Weights of a small mixture-of-experts language model, trained from scratch on English Wikipedia.
Size: 10 layers, width 256, vocabulary 5156, 69.2M parameters.
Experts: 64 experts in each of 8 layers, 160 SwiGLU neurons an expert, 3 picks a token, a sigmoid router.
Training: a variant of SOAP for the experts, 605M tokens, 4613 steps.
Below are experts of layer 4 (counted from 0) of a mixture-of-experts language model. Rows are named router (the router's row for the expert) and show model dimensions 0-255. Each number is 50 + 10 x the weight over its row's rms, rounded and kept within 0 to 99.
After each expert's rows: "comes after" lists some tokens at least twice as common just before its tokens as in all text. This comes from a sample of Wikipedia text that the model never trained on. Tokens count by the router's weight.

# expert 62
router:58 39 46 46 34 45 57 43 23 44 54 51 50 53 38 31 44 62 63 56 42 39 48 42 41 56 37 41 53 50 46 59 59 40 64 30 63 50 58 75 62 45 32 54 39 49 39 37 58 54 55 48 47 41 54 54 32 51 38 31 42 36 42 55 36 53 50 10 46 52 47 35 61 53 69 72 53 55 59 54 55 50 57 59 58 46 64 61 53 35 41 66 51 38 40 36 58 55 41 61 40 64 34 62 63 53 55 38 47 15 64 53 42 36 58 32 60 53 61 53 54 44 55 40 40 45 50 63 53 40 46 41 63 38 50 47 49 36 53 47 48 67 52 63 48 49 47 43 39 45 45 59 65 27 40 39 60 62 52 52 54 55 48 39 31 66 45 49 46 58 56 51 47 66 44 40 33 55 65 41 54 49 58 45 50 56 53 38 47 54 32 33 60 41 57 54 46 66 50 54 60 54 59 62 56 52 45 53 52 56 36 49 59 59 49 42 53 40 52 54 52 59 57 46 48 55 65 54 35 48 39 44 44 56 45 42 52 48 50 36 62 52 50 43 39 57 53 58 52 62 35 48 60 46 42 71
comes after: " the", " a", " and", " Green", " to", " b"

# expert 41
router:57 28 40 63 21 49 54 47 32 39 57 46 46 47 45 32 37 54 48 53 41 57 55 57 55 67 45 44 46 59 41 47 50 32 41 37 56 42 59 71 55 54 35 60 25 58 45 38 54 47 56 41 49 42 70 47 54 46 42 34 57 55 48 52 41 54 69 18 41 59 36 39 40 46 56 69 71 35 57 49 40 34 50 46 48 42 58 48 42 53 41 50 48 38 58 38 62 64 39 52 71 49 43 62 42 59 61 48 41 23 55 43 70 37 68 30 40 48 55 44 56 45 50 51 56 59 51 46 47 36 61 31 53 47 50 65 55 47 56 56 57 53 60 44 56 36 67 46 57 39 58 41 60 38 53 51 47 51 65 39 57 47 39 57 59 42 47 40 56 49 56 64 42 52 44 41 41 45 53 51 55 47 66 51 55 59 44 42 52 45 30 50 66 52 45 44 54 64 57 42 40 66 44 67 51 56 51 52 55 39 25 61 60 56 38 57 49 38 50 55 46 62 62 37 53 45 54 69 37 58 48 57 51 60 49 45 46 55 55 49 56 51 30 40 53 53 55 64 63 56 52 33 53 36 32 52
comes after: "0", "9", " the", " a", " United", ":"

# expert 49
router:49 41 42 59 40 49 52 62 20 35 59 65 51 67 47 24 38 65 48 39 43 44 62 42 45 66 32 41 57 51 43 40 40 44 52 31 65 50 50 53 57 44 38 44 40 53 49 51 40 46 56 56 36 38 45 45 43 39 33 27 50 44 69 47 49 51 52 26 62 64 45 42 45 55 73 57 58 36 62 48 56 49 53 48 44 43 48 41 58 58 44 54 64 28 42 53 57 50 55 51 54 53 49 39 33 51 58 54 46 14 62 45 50 42 61 39 61 41 60 58 42 45 74 65 30 46 57 50 59 45 47 48 50 26 51 40 52 36 48 50 48 68 38 50 68 32 39 42 40 51 49 43 48 39 41 52 45 51 40 44 73 56 53 34 62 55 58 45 51 50 62 52 62 62 52 58 32 51 47 44 57 42 46 49 32 51 56 49 69 50 42 43 62 60 68 54 46 48 55 49 47 63 48 60 53 39 59 60 60 55 50 53 54 59 47 53 42 46 46 41 41 51 58 36 48 58 57 63 41 47 51 60 45 62 49 41 37 61 57 30 53 49 38 36 52 42 49 65 51 65 46 33 48 41 42 57
comes after: ".\n\n", " an", " the", " and", " of", " to"

# expert 30
router:37 31 34 63 44 60 61 45 38 52 66 65 26 70 38 38 57 58 59 42 48 30 52 51 50 49 38 59 37 68 32 47 58 43 41 38 53 60 62 63 51 56 45 45 33 53 41 40 53 59 55 55 41 38 50 44 40 47 42 37 40 36 46 48 48 31 35 29 56 46 38 35 52 68 60 66 58 32 57 35 51 42 52 58 44 39 61 52 41 47 37 54 57 42 46 47 52 46 43 41 71 62 50 53 51 42 53 36 47 20 39 43 38 39 60 44 55 39 59 63 66 36 68 63 32 58 43 62 51 50 43 50 44 47 48 50 70 40 39 45 42 58 53 52 56 33 50 29 42 44 48 63 64 43 43 29 68 53 48 43 47 66 41 57 62 53 51 60 38 49 49 56 58 60 51 50 30 48 58 58 65 48 65 43 59 40 52 52 60 41 34 49 52 53 39 54 61 56 65 60 66 57 38 58 43 49 55 50 48 47 42 63 60 58 55 50 28 44 47 61 49 52 48 61 49 47 51 57 42 64 54 66 42 55 53 48 46 54 46 40 50 52 48 37 60 55 37 62 64 48 53 56 53 34 37 49
comes after: "1", "2", "9", "0", "3", "8"

# expert 33
router:38 28 46 54 24 56 59 57 39 46 49 60 43 49 52 42 64 53 64 74 37 46 50 49 61 51 59 47 47 56 39 52 45 38 43 46 63 58 62 63 53 42 39 51 33 34 48 48 53 51 64 50 48 34 48 39 37 42 24 26 44 32 43 56 50 46 54 17 52 32 41 40 32 59 69 57 64 36 62 53 56 49 55 69 44 35 61 52 52 46 59 61 55 36 56 52 44 45 51 51 60 63 40 47 70 53 50 40 39 40 63 37 40 29 51 42 52 47 46 27 60 48 65 57 50 48 55 44 45 39 43 40 47 47 60 35 42 33 55 53 44 49 51 61 53 50 51 54 37 22 44 63 65 47 36 42 54 46 60 56 36 53 62 43 41 67 60 49 70 35 60 66 47 48 56 39 29 44 40 45 50 51 49 47 49 43 45 42 57 56 40 64 50 33 38 51 53 53 50 60 54 52 49 53 37 50 41 48 41 53 52 68 60 50 57 45 28 45 51 61 44 54 49 56 35 44 46 67 40 36 54 54 43 61 40 43 44 52 48 38 46 55 44 38 46 52 39 63 53 47 52 51 58 51 28 55
comes after: " ", " (", "–", " \"", " sy", "ou"

# expert 46
router:48 32 37 59 37 46 59 62 46 33 59 59 47 74 45 26 48 66 61 59 36 36 42 42 51 65 46 52 49 55 35 46 54 49 40 32 75 62 60 73 48 53 45 37 34 49 37 46 61 39 55 56 35 30 69 40 45 45 43 38 68 38 64 48 51 47 37 35 57 45 36 39 42 53 58 56 67 41 54 32 58 57 68 63 40 55 62 53 46 42 34 48 51 35 55 57 47 57 45 47 57 69 43 45 63 56 63 46 40 40 62 49 51 40 58 34 51 54 51 45 46 63 62 47 56 44 64 48 44 44 60 45 48 43 47 54 59 55 53 38 35 63 50 51 51 38 53 53 44 38 41 58 54 44 43 44 38 77 43 46 48 59 49 34 55 46 54 43 70 47 60 61 42 60 54 48 35 50 45 31 36 35 45 52 54 51 54 23 59 61 36 51 62 32 51 64 40 59 51 62 58 71 39 51 45 39 56 61 54 48 39 68 52 50 46 54 52 40 51 48 49 69 60 55 44 36 53 46 49 44 51 54 50 53 50 42 53 50 58 37 41 56 38 43 69 38 40 52 61 59 41 59 51 37 41 45
comes after: " ", "–", " (", "_{", " +", " −"

# expert 28
router:41 23 41 36 27 55 66 47 32 39 62 61 40 58 38 35 48 50 54 45 44 48 56 60 38 51 28 40 47 60 25 53 47 41 54 39 49 70 66 56 53 66 51 49 56 54 45 49 53 49 61 68 34 48 43 41 52 45 41 45 56 35 49 38 49 42 58 20 57 50 43 24 34 56 73 73 61 44 47 30 60 39 48 54 49 48 61 56 57 46 47 53 61 37 50 38 49 37 51 57 56 61 42 35 56 53 46 51 58 32 64 47 50 43 70 49 53 43 58 45 60 50 52 46 43 52 40 38 55 51 62 38 49 39 53 49 55 44 49 49 47 60 60 60 71 33 54 45 47 37 60 37 74 41 48 41 59 54 56 43 40 59 38 29 55 53 63 51 64 47 65 79 41 48 36 49 50 59 57 48 43 46 50 51 43 50 38 29 52 57 32 56 41 43 47 72 47 60 42 54 47 49 35 49 44 50 32 57 44 38 33 67 44 50 47 52 41 40 49 56 46 50 57 49 62 56 36 52 52 67 49 47 48 52 42 47 47 65 47 47 48 55 39 52 50 49 40 52 50 54 46 46 48 34 62 62
comes after: " |", ";", " ", "–", "ille", " Bul"

# expert 59
router:33 52 25 49 30 52 74 61 16 41 63 52 31 61 37 24 43 54 52 41 37 47 52 47 49 50 41 42 45 65 37 33 64 27 55 44 49 72 47 47 56 51 40 55 37 54 62 39 62 52 57 43 52 39 49 28 50 39 42 32 52 55 57 57 59 42 38 34 41 54 48 29 48 49 47 45 65 40 50 48 50 51 52 69 37 30 65 43 42 39 36 59 54 47 51 46 49 44 49 49 56 59 46 48 39 52 65 45 42 20 38 52 50 46 57 49 53 46 47 46 55 58 57 50 41 37 43 52 37 36 41 46 60 41 64 64 49 34 48 39 47 68 73 70 58 50 56 38 59 39 48 47 37 41 35 29 47 67 50 67 41 48 49 46 52 56 51 52 42 50 52 59 56 61 40 30 57 48 41 55 45 66 50 38 41 52 44 46 67 42 38 55 69 39 62 54 57 59 58 51 53 54 47 63 46 41 55 44 53 50 43 57 62 44 49 53 42 40 43 43 48 51 53 44 40 45 54 59 50 48 49 43 47 38 44 33 56 50 55 57 49 62 28 56 51 41 49 46 39 49 54 40 51 36 53 42
comes after: ",", ".", " which", " It", " he", " that"

# expert 53
router:62 39 47 53 34 55 53 54 24 45 49 52 32 61 42 42 45 58 32 55 44 46 56 43 51 63 44 50 59 65 32 56 53 31 55 25 42 43 60 64 47 60 53 42 38 48 52 45 59 50 57 57 43 24 64 50 44 34 28 32 55 51 44 54 44 41 47 20 36 61 44 37 30 53 49 63 58 35 48 37 50 54 39 57 42 34 61 46 38 47 47 49 62 38 44 54 57 50 54 53 54 69 60 48 53 60 53 33 45 30 48 52 56 39 63 42 61 53 50 44 62 47 55 54 38 62 50 52 48 56 56 33 60 39 47 35 59 44 50 47 37 65 57 53 50 39 55 37 50 33 53 55 59 47 45 55 52 52 49 64 65 51 47 36 45 51 65 47 50 44 61 56 49 52 41 54 48 34 52 42 59 35 44 44 51 70 46 30 58 46 35 47 61 26 40 48 47 63 57 59 70 60 56 63 52 45 55 56 34 58 42 71 66 35 49 49 42 50 56 54 45 72 37 38 56 57 43 56 38 59 36 52 35 63 38 37 49 49 45 45 50 42 35 48 61 40 44 57 55 48 37 41 54 29 56 45
comes after: "\n", "-", ")\n", " |\n", " is", "\n\n"

# expert 56
router:53 32 30 46 20 46 57 59 36 36 60 45 36 60 41 31 39 53 55 50 28 41 61 45 55 57 45 56 61 55 39 47 41 42 55 37 63 57 68 50 71 56 29 42 42 50 50 49 53 47 47 37 34 61 45 38 53 34 43 43 58 62 51 56 47 51 45 20 69 56 40 35 41 63 61 79 43 38 64 54 57 47 32 58 47 47 40 38 51 42 42 44 67 51 36 36 55 64 60 38 62 59 46 51 44 45 50 43 56 30 51 52 51 47 61 33 43 49 64 46 56 47 71 64 58 55 55 60 50 35 53 31 46 47 50 55 45 43 44 48 42 63 68 62 57 26 51 41 37 28 56 47 50 44 45 49 52 41 41 53 38 56 52 34 37 42 57 41 62 47 65 60 53 62 46 57 36 56 51 50 44 42 44 43 50 44 45 48 59 44 52 47 56 54 50 44 48 57 52 58 58 51 34 65 52 53 53 63 50 55 52 66 59 55 49 54 40 47 54 42 41 56 56 60 42 35 58 43 38 45 40 57 55 52 40 41 43 44 37 42 55 57 42 41 64 43 47 65 63 56 37 42 65 44 30 38
comes after: "|", " |", ",", " in", " /", "\""

# expert 21
router:40 41 28 46 36 46 46 58 21 39 63 48 35 86 46 26 43 56 45 42 30 46 56 56 48 58 47 61 44 65 41 35 64 42 53 43 56 47 62 75 59 39 33 52 41 47 47 41 53 38 45 50 37 53 61 55 49 39 24 48 58 47 50 52 49 33 50 23 51 39 31 42 40 56 57 55 54 47 48 44 45 42 42 58 44 43 49 58 54 35 52 40 55 44 48 48 55 57 57 46 60 47 43 41 49 53 72 39 27 14 45 52 43 31 60 42 51 39 44 28 54 43 55 57 61 39 48 67 49 55 60 53 50 43 48 35 64 43 39 47 37 58 58 52 67 35 50 42 33 44 42 47 66 39 59 59 51 63 43 53 60 57 58 42 57 46 62 42 61 41 57 61 39 53 47 50 44 52 55 62 47 57 44 40 51 43 50 44 59 54 42 51 53 47 50 52 42 67 45 58 54 56 55 67 39 53 53 55 55 46 56 75 49 52 41 54 50 38 63 40 40 55 42 51 50 43 39 57 36 63 52 60 33 53 47 42 56 53 38 45 59 45 41 41 48 55 36 48 57 62 35 39 60 38 52 52
comes after: " the", " United", " of", " New", " The", "'s"

# expert 38
router:49 55 24 52 31 52 72 49 32 46 66 67 40 82 37 25 49 71 47 52 30 42 57 50 51 50 39 56 38 46 34 47 66 41 44 31 62 51 58 48 58 57 51 52 40 41 35 49 50 52 64 54 45 50 58 39 59 51 47 33 63 31 56 43 45 44 63 32 65 43 40 48 48 47 61 71 54 46 46 40 44 55 52 58 47 48 56 58 41 57 35 65 52 38 41 48 50 55 48 40 68 52 45 57 43 53 56 38 28 38 57 59 44 45 52 41 65 39 57 38 63 41 62 54 49 50 33 50 59 37 36 33 57 48 45 62 53 28 63 53 49 70 56 67 69 35 59 43 50 46 47 62 51 41 45 49 58 56 56 43 64 57 47 45 51 45 49 51 56 55 62 58 46 49 45 53 36 42 61 59 54 52 59 39 47 42 54 40 51 53 20 54 71 64 48 74 56 66 55 56 70 50 54 67 61 53 64 49 50 32 40 65 62 57 39 50 48 42 60 53 52 58 48 45 45 51 41 51 52 53 44 43 45 46 62 50 40 51 48 48 38 40 48 41 50 61 56 64 42 51 46 41 56 49 37 46
comes after: "0", "3", "1", "4", "5", "2"

# expert 61
router:43 33 25 36 29 63 50 54 33 42 69 54 31 50 38 36 50 51 41 34 29 34 47 36 39 43 38 43 51 60 44 42 49 25 42 37 52 40 70 53 52 42 44 54 33 56 46 41 52 35 56 42 38 34 53 44 50 53 40 38 51 35 54 47 40 37 58 14 55 44 55 44 56 49 54 58 59 48 66 35 58 43 53 41 47 59 68 56 43 42 36 51 52 36 59 38 54 55 66 51 68 64 54 33 46 49 54 49 48 39 57 56 54 44 56 29 39 51 69 44 67 38 55 53 40 37 50 33 48 42 67 58 57 37 41 54 49 44 48 42 38 69 59 68 59 30 65 40 52 40 51 50 63 37 42 38 57 59 51 56 45 61 43 46 45 39 54 47 52 48 71 57 65 41 49 42 52 45 54 48 37 35 45 50 46 59 49 43 54 55 33 52 59 56 45 56 42 65 48 50 64 50 43 48 44 47 56 59 58 47 32 60 49 49 48 56 46 31 64 43 56 58 53 38 47 54 45 62 38 62 49 53 48 51 51 49 57 45 46 41 58 46 40 33 50 29 54 55 52 64 42 51 66 46 55 62
comes after: " |", ",", "-", ":", " (", " \""

# expert 17
router:42 33 34 46 33 43 53 53 29 42 61 45 36 49 39 35 44 69 36 47 41 44 60 47 58 55 35 56 49 53 31 48 57 43 59 42 64 54 58 49 67 43 37 46 40 42 44 43 58 51 49 71 37 56 49 44 57 34 36 32 61 38 61 46 54 49 44 47 51 37 49 38 40 42 59 61 71 42 55 43 65 52 57 39 42 39 69 51 55 43 45 44 52 27 48 47 54 35 53 55 50 53 47 45 56 41 55 38 50 17 56 56 44 30 55 34 55 57 59 45 67 48 65 55 36 48 49 51 45 37 64 34 60 48 42 36 61 43 43 46 47 59 40 39 67 30 40 35 51 46 44 67 56 40 43 32 51 50 60 58 50 46 55 47 48 57 73 49 66 41 77 59 57 51 53 43 34 51 58 38 52 38 58 43 63 58 53 48 60 36 41 53 62 57 51 48 39 55 54 60 69 65 54 57 45 69 50 45 35 47 34 61 67 47 62 46 40 42 51 48 51 53 49 53 48 34 50 61 39 49 48 43 37 45 60 43 52 54 53 37 62 53 42 38 52 39 40 70 52 57 50 36 57 31 46 55
comes after: " of", " in", " to", ".", " for", " with"

# expert 40
router:51 33 25 56 24 48 63 62 40 31 60 51 36 59 42 24 33 55 51 65 37 32 49 46 54 65 44 55 51 44 36 50 42 52 64 42 43 60 67 47 63 41 39 43 52 53 43 51 40 41 49 57 32 58 59 46 46 41 39 38 52 38 55 35 41 50 46 15 60 53 45 31 40 61 67 66 43 44 59 35 58 45 32 60 35 45 60 50 53 53 46 52 58 36 59 54 55 54 42 40 54 54 53 39 48 53 54 37 54 31 53 54 51 40 51 37 52 55 64 42 57 38 56 51 39 59 59 49 49 39 50 38 53 50 34 53 65 41 47 54 52 54 76 58 69 40 43 51 41 31 49 48 50 50 56 46 58 55 41 55 34 52 47 31 53 58 50 45 52 44 67 62 53 54 56 51 41 57 57 46 44 31 55 44 34 55 49 38 52 53 45 63 69 48 54 61 49 53 52 39 51 55 44 70 56 39 56 58 45 44 53 67 57 45 47 63 37 37 63 38 56 59 62 54 53 31 54 47 41 57 34 40 54 63 38 42 62 54 52 42 68 69 39 47 59 44 51 62 54 46 38 33 54 44 36 45
comes after: " |", "|", ",", ":", " in", ";"